Below are experts of layer 4 (counted from 0) of a mixture-of-experts language model. Rows are named router (the router's row for the expert) and show model dimensions 0-127. Each number is 500 + 50 x the weight over its row's rms, rounded and kept within 0 to 999. Numbers have three digits each.
Before each expert's rows: "mostly gets" lists some tokens that are sent to it at least half of the time. This comes from a sample of Wikipedia text that the model never trained on.

# expert 9
mostly gets: " of", " to", " for", " between", " with", " about"
router:556472425477577547541460488505502474481581520430493447543442512396570460500548532558492549457483535545525461500527491526561478499504494481407561469477516535493493552448491509461378508499494613529570554536537422522463514466468501514519636438440519472384510556513407513416509570551426497609450477566511429518496540520495492527455593481495482533502473515496478542540552539569505491433506

# expert 23
mostly gets: " Yes", " Kong", "II", " Han", " Nin", " eng"
router:507460543453584513457537559474505410534532494366432529562490516452490537437524559521483419497447531560604497495532460555500585436537499503453567527491436470566535491504499501506472540417500607516560455510541480545569532397504474493527503516487536530520500543433460521438443534565448485599448480504529509538476462536581520500523476449538553508436535556514485534489517550513461578441512

# expert 18
mostly gets: " William", " States", " York", " Charles", " Mid", " James"
router:525532526406491477512539576546458479438435561416479498539370501518466480485541539527471528537478553516495527428499470606518499464488481523430503526482463460468531538452553491416428460479555534575511461511501404477473567441488461568483599530470512541494511506417446500417560552540508494488487472471519470573460535436519522515506464424438432555410516513457452510462544523439459567463547

# expert 12
mostly gets: "sson", " Ron", " Jon", " Marc", " Kr", " Jes"
router:479477483449476544548446550565518497566530502420514513500517513418464419522555562517476470512395491524447541444515433530543452523463378578499505550555548526504498567499463461551498479482603514525557472482525470512522567481541497516533489509472542409479476526450411470470481523597458559523441410586530443460535450532613497503557495441524453531450405490453499499461513585511488508513495

# expert 10
mostly gets: " mar", " art", " bank", " park", " ev", " rail"
router:522515408421601496463459553569448497505515522504411556482536585474479542455492544507490514570490565534507482490494492574534511484564510584380528564570534576516437505492535501450482453445505604532536454561456353569547532435566479538507594451448580476446479515481446528477486574524393592564484459537510507589438522514481524604433498396507527528462496523498370565540503527490466500494541

# expert 8
mostly gets: "\n", "\n\n", " \"", " “", " '", "\n   "
router:498485475409451508470584484538496443475523525397530473510463550541481505459490544504539530537364617523481578478533481491591493452549467495528568519507487477585450483434451560487541490525513459586516502557483437502452590493478456513440567406471531511490566524449493507494506518545469500550478498596508499481496455558633493488505569380500468547475488548565495546512460572467476543510499

# expert 17
mostly gets: " Apps", " FW", " Goals", " MF", "loan", " medal"
router:482427483454461540424543470522466465508557554438474468614556519500426495483526519560472467552410542543510493433500541553563409444563459536394457532569546525517527505511564454544457430446596618465498513487589467558445557406502413505495579485457469500459460467428464614479551493538527549535574482561482479443533485508609549516568573462546494580557468552565514443462501549452566602516562

# expert 2
mostly gets: " and", ",", " but", " &", " or", " et"
router:437463494421566514448528528494496473536501534445517496545515517492522482493485514527525494588392567585517442375493515588592517494599453482412492539541506455555455528454479512489497518460526566482589529533480459413502499420455501533514593536427487507462527474511431495460457569519411578520478551518518464427475551509568498481473482473505467531454545530466543530566523535508531471448419

# expert 22
mostly gets: " (", "(", " Love", " Wi", " Wa", " Hu"
router:466488547417598489512458560441486433540531573472528470528465554537447480482488556470478453490435549554498531487499474506541518459453431568553529476523426495623516585450445520443510428508616521486475493549436450453525504475522486518564582468472514511543518544499459448407574540494521460493508435562515517478484415562464550581507510446543427517441446474481440459480546472578532525515509

# expert 1
mostly gets: " Jane", " Vale", " Francisco", "ía", "akh", "aki"
router:456446494472533414610590574565395504525561547487496443479515557402507517484543604435482488485478517547456529474525409607522499487486490536409524515492505514560458515499497555571458458497570574556624488455515386433520553454504457471534531481510529437471541502460519547452489512538506538560524419455496505457496466499519534484468520459539424575533456531528434467523419595493546538568513

# expert 20
mostly gets: " others", " we", " vi", " conce", "thing", " less"
router:552574476426507533440530553494509405591516511389470506545524491498524468502509503539429441574471605527467529497589505556539500483521475494503516477500432551607472570408477504540550426500600538508526486601527430562416622494480521566547504487506459500554504547465474521400557582523485515559577491513508472504499475465546518495483506439499469578472509471499476450623474510500560504528511

# expert 21
mostly gets: " a", " an", " is", " The", "The", " known"
router:488564491475474449488504476547481441504590582477460390482485450508514457475412554532488554494446612561480495419512454480520524581562502517484488522547454543551481521457498631429436507423489468514545551559448413518572541506559461547476496526443571492449482513425501527364531474503488581510537550546458579444499464533486583499463547409531535526519451478460451493515481585578402580427463

# expert 14
mostly gets: " most", " %", " Succeeded", " Candidate", " Most", " votes"
router:522519548446528517564523505418406434446566522431501473578479525463442507430483505451567548519426549569517461552483511548572505525473451518495530496544489523568527563480433489486508530440530460506508575424475457425545604486517521506417542410488498521524562496479490484449533527563498511530408556497407438506516398507589551507559479476451460547501437485480460603579523581513569547554538

# expert 15
mostly gets: " club", " Apps", " FW", " Football", " DF", " league"
router:437469475390556439507480489591407440571500631479567392558490474511522468460434558533383551529408565571586475444560467545507427456536476542442507527489466545571559490480552434511455442410518490507527525517428450453440555485477521531449601417480419505492488503432439544432514455497489527567513489594563535465458513531489564486563472506506486564516490550515472533437470528508465550516579

# expert 5
mostly gets: ":", ".", " .", " However", " :", " -"
router:446491424446498482541479551486487424486490575468473549558474527534548493450556547529515531503463539601476479418517527547623505488529412523443494566536504510548590596445465547373513536488535593562536519473471411499496587466476446559507667563460511496404492530461434528435538489476511529500515434580541489488542492516557569549449565431538386508471479492555459519546492473425514516423512

# expert 19
mostly gets: "″", "See", "Personal", " Kingdom", " Website", "Scientific"
router:518500508431536539518549515539492494505513522396405464522486549518436518540556543592507471582423514565493519438481503490583521500570453499501462580520512539589483500460487540431516566411502594536542530446511388500461590381538379490544557492433542545484562549395441522378529487505444555517387507503490515532459469554574538469562479432487515516500439466528492572607547529507460548539546

# expert 6
mostly gets: " km", " population", " kg", "%", " MPC", " lb"
router:511454513490491465496502653470437442519535542464497482468462498500482531559544517535522509597441520528528528427507512500594509545569394499429539499515455493551573559481476500454508421497503527623519521578461485532517513409456453556552551541383544517541516540414462535484546550454400591526501507520448542508455479524489493549474463422551481525541436609439407434504502595539487557444474

# expert 16
mostly gets: " Public", "ground", "te", "ural", " multiple", " community"
router:462479490515525506525502602506472494490512512494436494536475504587514545555516535608482545429441514548531438359539544452536523435456457528459567538517505560505469460533429465504414525518535466491452573455526442480494535491417560554494497450486675443523515493480481518427522538509414544534468447548481505434432497532572498525511571493532525526439499548464421488457541596513423539516542

# expert 11
mostly gets: " him", " Coordinates", " able", " Preceded", " continued", " them"
router:466560468462608587499544558579382512515480528447494483518411512529499495555448463497472501587420521507491486368554454425499551531558496535419519465514406539576502485500437559429445553521492582544480497547450399510447526444564541550463563480501502546506507491470489484438541553559438510492490476514409454427497460451492573428565518448563459494463529486485492505497526617467450545508456

# expert 4
mostly gets: "with", " Independent", " sent", "ists", "rove", " government"
router:458480520454466562550512481413397456556510576472496392530443461512452480444535465519505490490442563554531455469561460511622495446577442511430444474458484538576520485524413525480406484456475574547539476467506462485526590474515495506564580312456460557504476586419522581461512566594402503541514435567520488501478437542563539473561496503476469544454456531566467489543565554617428500554531

# expert 13
mostly gets: " in", " In", " during", " at", " from", "In"
router:491520451402533564560539478500466440488545525459505505464385549461462462499487605525514573456468587503537509456541524593550551518512501480459520462513437599543548513428521534460489527353507607560546589490508433513465541484476480532498555385502592474474490548441450554444517475554429520552541450571474454488519501512528492562515558484545498549507478507491456484436503534557462505548526

# expert 0
mostly gets: " Pu", " Pr", "imb", " Kat", "00", "iac"
router:554429477410501581481498540546486522485503511411521493478456553530470513534464514555471507498424480482496533396504492533555530477549449552517490551533504556541473496472515557506514534537534514489441559493519488418520548424516493509455579510435512466538534602482460488458516529544454517506516482490609490468483561385532507549488478449436491532431468566424404469569448562525467591496462

# expert 3
mostly gets: " construction", " idea", "ature", " relationship", "iting", " story"
router:581402432521490577521494562418523431521551524437489479447478554456486432453497530509471581524454591531498488518500487489531557489478463494423486458551456441554615554427599469487577456519480625563477455506461466459525534477493504482560505540499551479431488572416471572466506576534431558553452451565465542371539535508532562590550500463500484547497415532472405451577487562477410484539521

# expert 7
mostly gets: " 2019", " 2010", " 2012", " 2005", " 2015", " 2014"
router:507574504481552440528502550549537410530576555460409492439482535540458549509526558457456481541450605537485516405580490491577407542484479538503462452530449496570447524405571551507511471462551513487568481571462419521520559477458457564499560445435607464411566515401473537445500499512379613535560443516517505473466439559572499557518574413487496542497468521462499516518483570549436549458505